{
  "n_layer": 9,
  "d_model": 160,
  "n_experts": 64,
  "experts_per_token": 2,
  "d_expert": 160,
  "d_shared_expert": 0,
  "activation": "swiglu",
  "moe_layers": [0, 1, 2, 3, 4, 5, 6, 7, 8],
  "router_score": "sigmoid",
  "normalize_top_k": true,
  "routed_scale": 1.0,
  "balance_loss": 0.0191,
  "balance_bias": false,
  "router_noise": 0.05,
  "init_std_router": 0.0211,
  "lr_router": 0.000536,
  "n_head": 5,
  "n_kv_head": 1,
  "head_dim": 32,
  "vocab_size": 6697,
  "norm": "rmsnorm",
  "norm_place": "pre",
  "norm_eps": 1e-05,
  "positions": "rope",
  "rope_base": 10000.0,
  "rope_fraction": 1.0,
  "qk_norm": true,
  "attn_scale": 0.177,
  "tie_embeddings": false,
  "parallel_block": false,
  "init": "trunc",
  "init_std_qkv": 0.0395,
  "init_std_o": 0.0,
  "init_std_up": 0.0395,
  "init_std_down": 0.0,
  "optimizer": "muon_variant",
  "lr": 0.00696,
  "lr_mult_o": 3.0,
  "lr_mult_up": 1.32,
  "lr_mult_down": 2.0,
  "beta1": 0.9,
  "lr_head": 0.0101,
  "warmup_steps": 50,
  "schedule": "wsd",
  "decay_fraction": 0.753,
  "decay_shape": "linear",
  "final_lr_fraction": 0.0,
  "batch_tokens": 65536,
  "seq_len": 256,
  "doc_mask": true,
  "train_tokens": 458900000,
  "steps": 7003,
  "dataset": "wikipedia_en"
}
Below are experts of layer 2 (counted from 0) of a mixture-of-experts language model. Rows are named router (the router's row for the expert), gate (a neuron's input weights, with its number), up (a neuron's input weights, with its number), down (a neuron's output weights, with its number) and show model dimensions 0-159. Each number is 200 + 40 x the weight over its row's rms, rounded and kept within 0 to 999.
After each expert's rows: a language model's description of what the expert responds to; "comes before" lists some tokens at least twice as common just after its tokens as in all text. This comes from a sample of Wikipedia text that the model never trained on. Tokens count by the router's weight.

# expert 51
router,188,273,251,260,196,205,255,213,176,125,208,232,164,194,187,190,189,276,151,144,228,262,209,215,196,176,255,178,258,221,211,208,257,195,242,192,217,183,160,178,220,184,292,182,152,203,258,188,214,142,243,202,183,148,168,202,182,176,207,180,245,254,165,157,203,174,221,178,97,198,202,238,234,187,232,136,171,230,146,173,301,204,194,149,129,150,143,264,170,211,214,228,255,239,204,150,206,198,171,164,162,148,246,294,197,178,229,254,172,217,222,187,254,227,263,246,209,194,160,194,171,205,224,194,130,207,115,127,214,152,228,183,91,223,113,234,199,259,232,195,181,245,220,192,174,228,190,238,144,191,131,253,198,204,246,210,201,235,200,216
gate1,212,205,195,241,208,106,193,208,215,215,225,259,101,139,142,216,278,186,224,215,267,233,288,254,175,251,208,179,131,245,224,207,203,189,220,126,228,130,170,203,238,171,121,220,261,201,230,242,135,226,193,225,210,201,188,210,179,251,192,178,192,223,238,172,238,136,164,196,184,250,207,224,193,183,217,173,204,171,214,187,246,256,144,236,174,165,236,133,194,228,215,236,196,176,175,167,189,210,262,167,159,243,207,140,192,199,212,188,164,200,210,188,185,176,167,241,154,143,168,159,113,126,184,178,174,111,146,129,210,310,148,187,138,169,217,270,165,198,146,135,176,165,209,243,211,173,181,139,181,201,195,246,204,180,287,175,179,213,169,256
up1,176,222,206,197,149,183,187,219,170,168,273,152,168,199,143,136,188,203,155,264,187,267,199,283,215,150,147,249,222,207,205,215,214,183,209,247,284,107,165,203,145,233,218,235,141,125,179,227,179,225,179,256,224,156,162,194,245,163,213,173,144,232,246,246,174,244,196,243,134,217,244,141,254,161,235,136,254,271,175,199,208,118,218,181,188,212,185,182,196,295,165,164,264,164,210,169,192,150,179,160,72,167,188,209,239,197,185,206,211,145,127,212,218,198,257,198,184,180,262,237,227,141,225,133,203,199,224,143,174,229,178,173,214,125,170,207,205,211,233,154,212,209,156,203,147,191,183,150,229,199,129,244,169,190,185,252,165,205,155,210
down1,202,177,170,190,217,165,197,152,135,260,181,175,167,126,165,185,154,256,180,143,232,201,267,136,220,230,264,208,208,190,195,139,242,257,219,304,154,217,173,217,189,151,177,218,179,283,204,229,164,164,166,202,218,270,259,163,181,196,141,173,252,264,207,239,174,143,136,194,245,223,191,241,130,203,225,187,245,204,187,244,238,255,211,209,173,203,206,180,196,186,206,127,234,203,152,148,274,270,165,244,192,210,198,158,202,202,215,78,227,274,149,142,200,229,186,212,195,113,172,176,131,205,149,218,199,248,180,189,217,135,177,262,183,218,236,200,214,184,172,164,188,168,243,244,196,197,246,142,208,265,256,213,171,245,234,192,148,267,206,243
What it handles: Nouns for media, entertainment and public life, such as film, album, song, show, music, radio, art, land, including in compounds like filmography.
comes before: ":", "ing", "ed", " of", "s", "\n"

# expert 63
router,277,284,175,237,189,210,183,259,202,225,195,271,163,258,180,199,231,287,148,218,230,221,225,190,244,225,222,219,206,224,246,220,195,157,263,239,207,248,166,258,304,152,232,196,210,260,195,173,240,208,251,198,204,136,184,193,223,175,190,280,241,273,231,188,193,187,207,213,194,249,134,238,178,141,194,178,173,290,123,228,219,268,152,175,205,140,188,183,231,236,178,195,238,213,196,192,242,178,230,188,190,154,194,242,207,170,238,199,142,199,339,206,186,173,235,231,141,117,164,150,193,227,196,208,153,189,145,181,193,197,244,181,170,187,177,272,217,262,191,185,180,174,250,174,178,247,178,223,128,168,176,185,218,102,216,263,205,249,155,216
gate1,333,180,222,193,159,243,215,195,217,108,197,168,174,166,167,141,191,270,201,232,162,269,257,257,243,220,209,185,291,226,137,190,193,226,244,148,144,205,125,289,219,229,208,204,204,190,108,148,188,176,191,263,179,162,195,171,181,248,175,201,259,238,264,173,193,207,144,210,201,200,186,207,200,175,213,155,252,225,210,108,202,230,208,132,229,207,225,192,160,260,253,207,220,246,228,227,198,174,183,231,195,226,280,198,176,220,205,144,147,296,204,217,146,286,220,139,208,230,218,122,182,207,194,209,148,219,205,156,206,221,184,256,177,227,197,189,197,232,206,216,136,186,226,248,128,204,171,218,234,139,239,230,193,143,200,218,196,176,130,230
up1,102,189,144,228,208,214,173,193,204,177,150,218,218,183,204,203,316,185,211,239,260,208,230,171,218,246,204,175,211,212,201,115,189,214,191,182,168,250,181,230,257,194,223,115,208,182,225,278,229,172,259,204,213,275,129,225,193,170,165,194,235,222,122,257,185,240,215,218,162,208,166,146,199,207,237,204,181,211,224,202,161,106,155,208,236,240,235,230,244,168,221,243,135,221,192,213,192,273,184,221,239,206,135,185,225,173,169,262,185,207,218,161,197,165,241,265,209,148,165,175,179,184,176,216,158,287,152,194,171,143,207,211,199,165,246,214,123,231,199,163,263,306,241,125,237,221,106,255,193,246,152,196,244,256,152,218,212,264,219,207
down1,179,177,188,236,178,143,125,204,176,197,200,213,227,147,191,213,136,260,205,209,225,281,223,212,190,204,146,169,151,213,151,265,229,172,230,216,218,160,140,150,216,165,140,173,159,182,189,272,182,94,197,179,132,203,231,223,169,163,189,182,192,220,197,154,106,190,184,205,126,200,283,222,205,238,177,220,210,195,157,229,188,170,229,181,216,235,233,118,182,183,170,242,206,176,158,243,163,155,184,125,218,153,132,132,191,195,229,218,181,145,146,169,229,157,214,154,248,191,224,180,220,234,140,204,192,183,212,140,233,167,294,225,189,156,197,206,194,205,207,229,176,220,315,163,183,166,220,253,254,148,62,205,197,240,227,179,195,269,236,166
What it handles: Month names and the year piece 20 in dates, as in April 2010 and May 23, 2016, plus (age 27) and minutes like 9:30.
comes before: " ", "08", "24", "16", "23", "21"

# expert 25
router,207,227,231,255,152,241,256,276,265,187,166,287,93,218,159,235,257,179,144,241,250,221,109,250,222,225,148,186,167,214,167,221,318,170,237,167,225,256,178,249,246,200,220,205,161,206,240,146,167,172,245,199,194,184,236,181,233,204,182,245,168,237,172,163,183,209,188,273,155,207,230,192,192,112,203,129,123,210,170,260,217,208,192,164,184,188,178,219,196,250,121,209,255,198,221,187,217,232,264,178,195,182,144,275,155,161,267,196,157,235,233,254,242,203,227,207,187,163,216,217,230,187,239,272,195,189,205,179,165,160,252,184,182,197,128,223,225,243,219,202,198,134,248,193,193,159,198,259,153,169,188,203,229,192,249,257,164,230,130,169
gate0,178,196,273,250,201,224,239,230,299,206,222,241,165,231,233,165,187,172,201,218,204,172,184,163,170,268,253,111,154,115,178,175,257,199,159,184,155,146,246,213,233,252,209,195,121,181,213,160,215,194,226,157,195,118,257,214,241,238,198,143,170,216,194,235,272,177,204,238,202,218,258,196,204,153,187,111,141,194,228,258,180,244,149,124,234,185,195,267,268,216,172,205,236,165,239,208,222,202,175,257,234,186,215,193,154,195,226,198,183,185,168,186,145,127,233,143,234,198,287,180,212,201,238,243,214,120,138,174,118,168,258,193,156,232,190,238,210,165,249,196,184,208,194,148,209,241,241,230,140,243,197,190,264,228,215,178,190,295,176,166
up0,179,170,209,198,186,189,176,141,127,218,241,240,252,193,202,224,257,228,241,227,209,252,224,250,208,149,175,178,206,170,242,186,168,139,157,189,215,148,195,238,179,165,205,272,283,116,296,209,146,239,238,239,223,240,164,118,99,121,183,242,222,231,227,212,103,194,145,134,210,204,170,152,223,182,198,217,241,198,176,173,142,166,208,264,102,285,238,219,143,160,234,218,161,139,231,202,262,229,229,181,222,154,231,201,135,151,206,194,191,189,201,193,201,187,130,194,185,170,178,168,198,225,214,166,131,245,226,206,215,231,200,189,171,203,216,191,252,178,185,159,128,175,235,140,218,131,132,208,200,191,209,231,192,262,167,230,145,181,156,239
down0,186,238,176,217,243,222,218,280,145,284,204,215,252,218,203,186,204,206,193,234,202,212,251,266,123,272,136,182,197,173,168,186,259,258,194,244,129,251,200,197,229,200,218,199,207,173,213,202,191,207,290,163,158,189,250,196,238,189,206,127,114,243,217,238,215,184,113,217,170,220,138,218,111,289,224,172,253,194,168,101,206,242,192,273,201,137,152,175,147,227,240,181,163,231,235,143,198,149,178,185,191,194,166,241,208,218,255,191,255,206,222,191,245,176,213,210,163,215,194,200,235,210,236,247,190,196,142,179,223,233,317,221,153,220,234,231,183,181,157,218,248,209,165,153,152,239,253,255,199,161,170,143,185,165,165,227,164,164,121,190
What it handles: Prepositions on, at and from, mostly opening date or place phrases like "on 5 March", "at the 2012 Summer", plus word pieces like art.
comes before: " the", " ", " a", " January", " March", " September"

# expert 37
router,224,257,199,199,146,188,237,205,196,200,206,236,163,165,200,223,254,203,130,127,213,245,230,218,274,172,209,215,255,195,198,247,250,185,223,248,221,221,168,260,244,160,278,201,155,229,236,168,171,179,233,142,221,136,126,192,97,198,183,193,222,257,221,169,230,201,207,254,156,148,129,215,177,145,162,112,161,208,149,153,197,226,160,180,157,171,178,226,219,192,174,281,204,233,176,152,228,219,156,159,226,193,232,255,143,180,172,253,196,185,218,208,255,231,173,235,167,185,186,179,263,245,176,264,174,171,103,162,181,154,297,210,132,247,123,215,150,253,239,161,231,216,219,188,165,224,198,231,148,166,225,250,258,172,216,230,138,209,183,258
gate13,111,277,243,213,200,205,196,205,167,167,223,152,190,192,186,172,237,203,258,254,175,153,230,219,163,169,215,251,169,250,253,194,219,232,183,214,162,169,191,223,186,216,148,220,194,157,242,229,212,143,115,223,181,294,177,210,177,256,219,129,121,187,163,173,188,97,170,236,216,223,154,127,201,199,149,192,145,228,206,259,177,182,184,168,232,125,148,233,177,110,208,172,180,153,255,252,152,170,229,199,169,159,249,237,230,125,277,157,211,182,175,202,225,215,209,175,217,167,192,241,196,219,248,160,158,262,173,223,169,154,149,217,130,214,188,195,224,207,231,208,276,184,196,218,273,169,184,204,198,186,204,77,278,240,222,254,231,179,247,171
up13,181,250,214,178,216,132,241,252,222,227,201,198,200,225,178,265,228,193,198,174,188,153,212,226,219,189,139,271,275,217,191,142,222,203,211,201,118,179,245,274,271,256,153,264,151,267,97,203,199,175,204,205,158,187,264,123,211,158,183,219,180,171,175,263,209,140,173,230,208,159,189,174,146,194,212,152,166,195,185,192,262,196,209,179,278,205,193,212,203,200,194,169,206,174,174,276,188,165,136,129,143,141,217,203,272,257,252,147,244,199,171,185,138,194,151,189,234,265,216,151,240,191,205,133,208,167,225,138,208,234,160,154,225,208,241,157,206,158,181,240,246,131,206,252,139,220,203,179,296,209,276,260,207,222,192,239,171,223,227,225
down13,181,186,185,147,147,146,197,237,177,189,252,205,290,214,235,303,189,202,256,155,190,168,285,172,236,246,194,214,196,270,216,182,160,193,179,206,156,200,115,237,193,231,185,199,212,235,241,157,192,133,183,227,206,182,178,255,229,199,142,162,175,200,194,231,197,185,134,274,190,207,255,197,207,223,177,228,88,190,230,278,181,236,233,199,246,222,217,140,236,240,223,167,179,180,155,272,218,193,191,175,259,201,185,292,290,210,180,152,224,225,285,212,261,244,190,149,258,156,221,261,247,203,208,247,189,189,250,193,184,212,182,155,287,231,217,210,211,201,185,154,227,183,251,160,175,114,226,151,173,187,246,111,187,231,188,225,215,185,267,205
What it handles: Noun-forming endings and institutional nouns such as -ation, -ency, -ment, -ology, system, College, Society, as in agency, Operation, subscription.
comes before: " of", ",", "\n", " in", " and", "."

# expert 54
router,208,241,228,246,214,243,239,218,241,156,159,240,102,203,260,161,220,211,158,141,222,303,140,181,200,235,136,204,199,225,165,228,282,190,174,209,176,199,167,141,167,186,222,190,171,230,174,195,244,148,288,160,161,151,181,205,173,186,193,210,224,240,182,235,210,129,178,234,157,231,191,161,223,162,232,198,134,238,144,239,238,209,224,168,247,191,243,209,184,218,192,223,230,143,168,138,169,174,143,131,213,196,235,250,183,124,285,178,244,208,231,217,237,231,227,275,199,147,222,151,198,307,155,197,140,118,176,208,171,215,195,207,167,228,182,220,164,250,228,197,238,146,246,212,209,121,260,214,198,122,261,221,195,187,263,223,228,236,168,249
gate0,235,249,205,261,198,179,283,167,236,188,225,174,121,257,184,140,203,165,235,215,193,276,277,229,190,251,249,190,130,165,161,178,234,212,170,219,194,204,203,193,255,228,199,234,139,201,157,144,198,119,283,179,194,129,185,217,190,204,156,190,196,156,185,244,206,218,163,179,191,186,169,206,267,230,217,283,107,225,196,173,176,220,162,235,185,306,214,235,143,230,162,227,190,244,224,231,243,207,179,203,238,247,200,224,261,152,205,175,202,218,240,200,209,227,217,218,215,218,223,178,185,153,214,160,178,276,212,279,208,193,194,234,223,192,169,275,192,203,228,232,145,212,258,159,147,128,174,161,214,221,337,285,169,155,254,216,192,205,222,263
up0,175,189,213,214,257,188,179,180,220,262,199,193,86,144,193,221,237,176,240,217,201,191,157,146,250,201,166,268,151,217,207,118,264,163,209,200,199,185,262,202,253,191,274,284,186,228,185,276,192,194,215,237,203,188,157,193,206,144,222,205,201,259,176,237,192,239,253,211,258,276,190,238,272,237,196,186,242,218,181,254,139,216,190,200,189,265,184,162,214,156,145,311,204,162,269,165,233,168,246,228,205,242,206,203,144,182,212,201,214,162,187,235,227,163,111,150,181,226,153,222,245,172,174,193,91,217,215,177,212,300,167,258,195,188,161,275,136,169,232,236,180,170,206,140,271,196,185,130,190,195,235,189,234,212,205,182,196,179,231,229
down0,266,174,269,175,121,206,233,263,227,179,204,107,195,166,158,261,134,242,186,154,160,229,183,183,176,193,223,227,108,210,271,221,230,238,212,223,190,174,198,268,181,159,206,225,238,167,219,227,195,197,195,138,204,194,188,164,286,232,199,193,265,188,229,201,201,162,164,176,190,256,249,107,192,177,280,125,287,254,157,142,233,144,183,149,148,187,185,211,181,242,247,186,167,152,230,186,267,192,159,183,184,118,238,233,172,184,209,214,238,214,159,158,191,186,255,282,174,132,165,206,186,208,253,198,197,191,213,194,119,221,190,141,217,201,179,220,253,183,207,236,172,201,167,222,186,136,158,196,251,245,164,224,148,236,146,162,218,231,291,201
What it handles: Opening parentheses before glosses, places or dates, plus == heading markers, slashes and superscript openers, e.g. Nădab (Nadab).
comes before: "20", "19", "C", "M", "S", "born"

# expert 43
router,164,216,166,258,206,183,249,229,234,223,222,263,140,254,183,153,236,236,103,169,195,176,188,216,211,159,182,169,257,230,140,223,164,217,216,233,176,187,114,313,245,170,210,230,116,229,256,167,251,157,265,177,202,150,211,183,187,257,163,195,222,253,222,198,212,190,180,225,181,236,222,212,232,155,145,172,141,247,129,221,208,218,172,163,230,184,185,226,220,211,224,220,187,196,204,112,238,231,196,131,146,170,127,192,205,184,273,164,212,201,256,265,257,173,263,226,165,171,166,145,255,196,158,188,151,155,213,237,254,193,227,217,223,197,170,204,192,176,268,216,178,249,172,168,224,194,166,211,230,85,224,202,173,157,222,213,187,325,237,214
gate0,147,250,219,232,275,168,218,188,168,180,260,153,219,173,242,274,187,180,174,278,206,193,180,154,158,199,129,183,218,207,189,218,247,213,227,184,214,216,207,156,202,147,210,208,175,189,205,217,269,212,180,206,214,289,214,187,114,217,173,192,210,238,226,188,227,223,208,223,217,141,163,230,206,205,263,185,240,146,198,174,243,160,274,208,143,206,231,231,137,241,135,314,144,152,154,185,273,179,226,192,188,203,235,196,194,177,159,208,251,249,205,158,227,216,218,223,172,233,218,183,234,254,222,194,135,232,170,226,202,139,322,199,228,104,205,217,294,187,188,132,248,190,220,157,218,248,76,231,180,225,192,225,116,212,212,261,193,190,193,198
up0,174,182,154,207,160,229,227,186,237,154,168,173,179,114,147,190,120,204,227,283,202,173,239,164,193,127,256,244,229,237,172,165,207,200,190,202,178,202,157,200,257,292,240,187,220,206,206,140,236,165,271,170,203,233,202,224,207,119,206,242,206,278,161,242,181,185,199,204,159,223,214,256,140,147,140,264,190,217,248,222,192,279,216,280,201,232,218,196,276,217,195,235,135,180,183,173,184,156,199,131,222,266,184,115,146,163,190,159,183,248,199,192,202,220,129,197,194,274,192,175,244,193,190,218,120,175,189,276,144,215,126,154,182,229,252,170,144,181,167,153,237,202,237,219,243,222,206,167,177,119,143,192,164,202,213,209,165,172,148,157
down0,157,170,185,155,216,190,204,149,196,166,237,158,184,129,166,180,148,106,188,149,205,156,232,155,221,177,280,222,188,212,119,242,186,163,114,165,197,229,202,205,193,218,234,238,259,225,196,165,192,168,191,150,235,156,193,252,214,234,189,242,134,240,162,185,249,171,218,219,177,201,216,252,156,159,160,258,200,229,227,188,200,284,228,259,254,137,170,223,262,171,203,173,190,121,180,219,160,181,203,176,213,191,179,138,136,176,239,170,217,183,278,234,246,233,175,151,189,216,175,188,272,209,233,210,186,152,280,184,179,182,118,235,240,202,230,251,83,190,129,216,228,164,202,219,182,215,186,135,120,155,189,192,164,186,211,132,201,136,122,167
What it handles: Periods ending sentences, often before He, The or In, plus decimal points in coordinates and percentages and dashes in scores.
comes before: " The", " He", " In", "==", " It", " This"

# expert 17
router,219,291,164,179,186,241,253,237,164,155,186,273,156,248,199,220,212,239,166,183,223,178,200,217,232,201,154,189,205,224,172,218,219,239,220,169,213,267,190,219,218,175,198,191,119,246,147,145,233,153,268,149,153,143,167,174,157,129,218,189,236,236,265,196,192,207,142,234,189,250,169,220,163,218,180,168,165,208,126,204,212,235,173,204,199,205,218,186,187,183,218,228,220,139,247,164,150,170,170,149,238,188,129,195,192,204,291,256,186,220,225,187,296,195,218,290,233,173,221,243,188,184,182,257,174,129,206,233,266,198,226,205,165,254,129,311,251,247,180,84,158,135,220,189,180,170,234,293,188,197,155,219,220,139,210,203,228,214,206,236
gate1,140,122,169,153,165,160,137,271,234,203,222,173,244,227,157,220,224,198,187,213,212,125,242,191,285,152,196,224,190,183,169,181,180,170,195,208,182,207,212,205,149,252,174,175,271,199,211,243,208,269,174,116,179,170,178,190,228,222,247,234,224,232,150,158,209,165,245,163,246,252,182,200,234,229,196,203,164,217,111,199,188,214,222,199,252,228,195,193,117,205,215,140,302,268,110,183,223,164,152,191,313,239,167,207,159,145,196,222,232,149,181,200,193,194,281,202,217,247,186,205,229,282,180,231,273,205,133,231,189,189,221,229,163,229,228,164,149,185,219,187,208,146,170,265,261,136,131,208,169,190,212,231,236,291,188,243,216,162,201,202
up1,299,219,260,270,196,212,179,126,183,219,239,242,196,223,174,119,240,168,185,221,249,290,235,211,154,121,192,180,248,167,217,208,235,134,233,220,138,205,243,246,228,266,204,172,164,184,160,104,138,185,204,209,150,212,145,278,192,181,197,302,240,150,139,171,215,308,131,245,228,180,189,178,230,172,193,172,186,171,227,269,163,173,214,239,211,237,113,223,234,178,273,157,171,240,239,209,138,267,192,219,166,193,207,241,186,172,116,150,186,199,185,234,226,152,235,200,250,163,198,198,186,223,241,218,250,221,215,229,188,199,184,216,191,173,165,187,158,168,216,177,213,241,210,167,191,198,154,226,231,277,188,168,196,231,222,208,182,150,255,168
down1,142,142,126,213,230,218,104,214,233,216,222,255,188,206,212,227,212,186,254,234,176,136,188,156,200,194,119,205,172,188,205,172,152,207,182,188,146,232,144,195,214,171,157,214,132,208,197,232,185,217,201,217,217,177,169,235,208,173,188,183,166,185,176,216,192,158,241,174,251,200,185,244,284,253,261,134,141,143,153,243,147,259,258,232,194,153,170,127,174,126,246,174,261,216,80,188,250,167,159,222,190,142,212,155,135,196,193,169,214,232,279,189,196,252,187,208,161,163,226,259,216,241,243,171,224,126,229,144,217,183,226,215,244,117,216,168,187,211,250,273,231,209,242,213,234,163,227,219,203,144,137,205,270,238,198,221,218,148,128,197
What it handles: Prepositions after a noun that start a descriptive phrase, mostly of, in, for, from, at, as in resident of, prison in.
comes before: " the", " ", " a", " his", " this", " their"

# expert 12
router,176,210,230,296,141,179,266,217,206,138,209,209,160,192,180,195,210,255,139,131,229,201,213,184,247,196,145,193,254,231,239,220,219,167,177,170,229,220,123,301,198,150,247,131,172,231,252,112,198,160,240,179,232,184,189,182,166,197,226,202,259,257,251,235,180,186,144,230,166,159,157,264,179,130,242,134,171,253,152,211,296,202,176,131,152,169,181,235,180,152,169,187,264,274,213,198,153,159,165,175,207,159,140,246,229,134,196,230,216,182,235,218,260,255,193,227,202,201,178,213,214,192,201,190,185,157,142,158,186,151,258,203,228,212,132,220,206,233,187,129,182,185,269,208,205,209,194,271,162,175,228,202,236,141,243,260,143,199,213,187
gate0,141,199,188,220,199,233,199,241,180,202,190,214,281,264,257,146,148,208,133,213,225,166,197,156,214,201,167,242,191,271,202,219,231,201,185,179,213,176,217,214,242,130,253,187,175,200,186,137,165,200,113,174,183,133,164,186,186,184,189,205,145,254,248,205,152,162,190,175,204,255,181,177,222,197,209,204,182,205,187,195,210,146,127,181,348,137,165,165,243,197,210,207,225,185,237,254,157,192,221,233,254,186,216,225,288,276,213,241,184,290,228,158,227,250,223,137,204,121,281,203,142,169,251,185,247,162,221,202,233,195,185,190,208,154,148,203,176,183,224,241,167,190,85,228,269,256,180,225,157,184,154,200,253,193,237,267,173,149,184,170
up0,202,219,291,248,161,151,181,209,189,140,263,230,264,205,167,203,226,261,198,231,174,217,212,212,204,258,254,206,187,222,221,251,219,178,253,188,248,205,224,165,259,268,161,213,242,165,220,168,220,207,151,216,242,157,157,141,182,217,231,186,176,195,182,277,278,301,222,211,196,248,261,268,151,211,267,232,295,255,261,270,105,214,239,259,174,191,206,185,202,225,241,241,171,207,212,192,122,122,235,194,195,161,235,201,162,173,191,217,203,166,213,235,167,146,182,279,214,172,197,139,244,205,189,146,193,166,186,208,238,221,153,178,142,151,186,227,290,225,210,181,240,201,187,183,162,215,287,208,158,220,238,205,235,252,172,166,252,149,200,167
down0,172,220,153,127,155,188,181,157,222,87,244,225,133,242,263,212,145,207,209,195,136,207,239,171,221,176,212,156,235,181,201,243,273,190,255,246,248,257,173,272,204,176,233,195,171,178,226,165,161,198,159,293,212,206,236,258,202,239,200,220,219,180,135,245,164,238,171,249,220,194,152,168,250,155,245,236,227,140,242,196,204,130,272,236,216,248,185,204,149,244,120,238,135,231,215,228,238,97,203,242,157,194,157,197,136,188,236,216,343,197,182,209,158,199,169,147,222,226,224,261,185,228,219,183,239,202,241,235,125,235,214,199,203,236,164,220,213,214,184,199,173,165,215,243,177,230,175,269,163,225,237,223,177,200,243,220,186,216,169,190
What it handles: Sports nouns like team, season, League, Cup, career, club in athlete biographies and match reports, e.g. senior team, Career total.
comes before: " in", " of", ",", "\n", " for", ".\n\n"

# expert 5
router,240,214,250,176,116,249,241,176,264,165,248,237,196,213,184,208,245,158,168,160,213,282,227,149,229,226,224,268,166,214,190,192,209,179,227,216,216,215,109,235,248,107,217,215,131,242,177,162,248,150,236,168,168,199,161,126,128,258,238,240,220,219,196,202,113,171,147,224,159,216,176,263,182,200,214,101,146,246,178,203,219,247,145,217,192,172,199,241,227,232,186,247,196,202,240,184,221,191,233,179,186,187,133,297,203,197,194,201,224,211,223,218,240,176,223,221,211,192,189,257,267,222,171,216,178,111,209,157,234,182,281,122,136,196,183,245,124,260,192,207,252,158,238,126,185,166,191,227,206,196,177,166,241,179,260,196,138,215,195,236
gate0,223,230,202,146,194,220,270,230,214,230,194,164,185,186,240,248,199,199,241,213,245,223,241,131,141,170,183,234,190,126,212,194,198,245,181,303,244,248,161,107,179,222,202,238,187,268,261,179,208,219,168,221,251,184,185,136,166,207,181,188,230,216,244,220,171,190,195,203,225,106,242,251,212,188,206,172,200,191,176,231,215,240,215,216,210,221,165,190,150,137,198,123,206,145,163,234,124,257,190,217,247,259,217,266,109,197,257,252,156,216,315,192,211,148,219,145,245,232,208,191,202,252,201,200,212,176,251,191,206,183,155,154,150,196,145,161,159,267,207,124,237,161,182,184,251,171,253,222,170,319,202,171,216,249,217,189,144,195,152,226
up0,205,178,191,209,282,99,186,256,178,220,207,185,190,203,182,224,272,243,151,158,252,166,194,188,213,234,238,179,153,204,235,142,234,174,184,126,218,242,235,284,202,158,228,238,220,171,108,250,152,146,205,251,188,230,159,159,147,228,195,235,154,135,173,199,165,202,167,141,208,194,170,171,168,189,172,169,218,211,228,163,189,162,252,150,175,175,250,192,201,285,179,215,258,197,196,217,175,203,126,156,202,156,237,126,158,229,236,190,274,177,206,148,176,222,218,189,124,199,192,124,291,153,124,217,108,224,212,173,224,243,229,233,153,257,220,184,248,184,153,148,226,203,151,227,148,242,165,123,167,213,155,201,178,188,213,167,233,242,140,211
down0,111,188,183,189,184,169,166,239,208,185,172,255,280,184,233,220,277,223,151,250,162,196,222,190,195,153,211,220,184,228,277,207,224,149,203,232,212,207,195,193,202,152,211,127,175,196,236,250,141,224,188,193,283,185,177,259,225,238,251,183,243,238,217,206,142,239,220,183,131,192,279,185,225,209,151,228,144,121,147,198,175,195,172,115,234,166,199,212,209,257,202,260,183,233,193,230,249,222,205,168,194,100,130,142,189,203,136,244,250,133,167,139,214,153,298,152,175,202,159,154,142,229,269,170,161,170,204,173,230,178,192,250,196,162,225,232,210,224,182,159,145,189,214,180,261,228,159,193,201,187,171,193,240,240,188,204,216,176,325,236
What it handles: Word-final plural or third-person suffix pieces closing nouns and verbs, such as s, es, ers, ies, ions, ending lamps, fighters, recalls.
comes before: ",", " of", " and", ".", " in", " were"

# expert 22
router,170,224,193,187,173,213,187,244,214,143,191,220,198,233,212,255,223,180,146,177,228,277,200,218,242,188,195,255,161,255,184,235,260,142,234,293,175,203,125,239,303,210,173,193,183,219,145,115,198,184,194,142,249,179,152,212,125,168,178,198,200,268,233,242,230,213,157,188,184,225,179,258,232,185,232,154,184,279,107,213,231,232,202,174,230,183,195,232,210,207,171,256,200,161,220,198,217,237,205,104,214,193,195,184,169,136,320,229,224,199,248,287,232,198,227,226,141,182,177,193,148,209,220,216,169,182,242,152,189,173,307,106,212,157,184,213,148,204,204,142,198,150,189,216,173,187,230,268,215,166,194,180,230,230,240,262,199,215,127,224
gate0,195,138,187,215,190,278,149,221,238,196,177,222,153,188,264,213,183,251,213,222,232,209,221,170,213,139,177,245,111,256,269,179,188,290,252,240,153,180,161,178,174,195,183,215,200,268,88,248,210,199,229,213,236,190,136,214,212,220,261,188,129,175,172,220,173,223,183,164,207,204,199,157,199,160,143,215,149,273,230,163,177,153,164,189,224,226,162,170,172,120,218,148,177,158,196,242,235,159,243,226,108,249,163,205,158,192,249,257,202,198,248,180,214,246,161,229,226,182,203,175,193,245,155,165,221,181,254,161,244,134,254,219,198,170,234,316,168,224,218,200,177,233,250,224,193,179,227,122,284,214,130,207,168,200,230,253,242,193,187,262
up0,230,181,218,237,203,237,162,193,195,162,202,158,168,183,243,191,192,225,182,220,199,221,215,177,204,150,128,221,95,237,258,211,218,214,220,229,191,171,178,176,160,192,184,234,207,253,149,203,208,194,216,156,223,197,178,246,196,214,256,263,139,198,194,191,153,213,200,228,181,210,230,189,197,225,135,210,191,235,177,130,224,133,95,151,265,133,210,108,169,160,181,217,261,219,218,253,241,165,203,216,122,182,172,118,209,183,184,252,207,213,206,180,257,224,172,176,257,188,249,195,225,265,203,214,301,205,268,140,265,114,197,269,229,214,214,281,125,187,201,172,153,189,204,118,152,184,164,160,232,238,190,206,187,195,291,243,245,236,137,263
down0,153,183,219,174,174,194,242,184,144,202,168,191,219,121,233,135,178,228,161,203,258,158,243,175,256,227,276,186,222,165,181,208,194,147,220,226,232,220,213,215,253,190,242,219,144,236,214,193,284,252,240,153,231,154,178,183,162,166,165,245,202,229,202,206,194,251,180,180,214,275,144,245,167,203,185,189,285,199,201,177,136,194,208,206,252,188,273,195,121,237,241,219,214,160,221,217,181,186,179,201,211,204,124,277,169,192,208,231,197,137,162,251,207,166,240,202,180,208,134,161,217,193,230,182,165,283,228,227,202,227,161,187,187,169,242,98,315,186,135,213,189,298,195,256,120,205,210,216,111,191,207,167,171,296,229,225,217,172,269,207
What it handles: Commas and comma-joined punctuation such as ), or ", after clauses, places and dates, e.g. Iowa, Beijing, July 21.
comes before: " and", " ", " but", " which", " the", " he"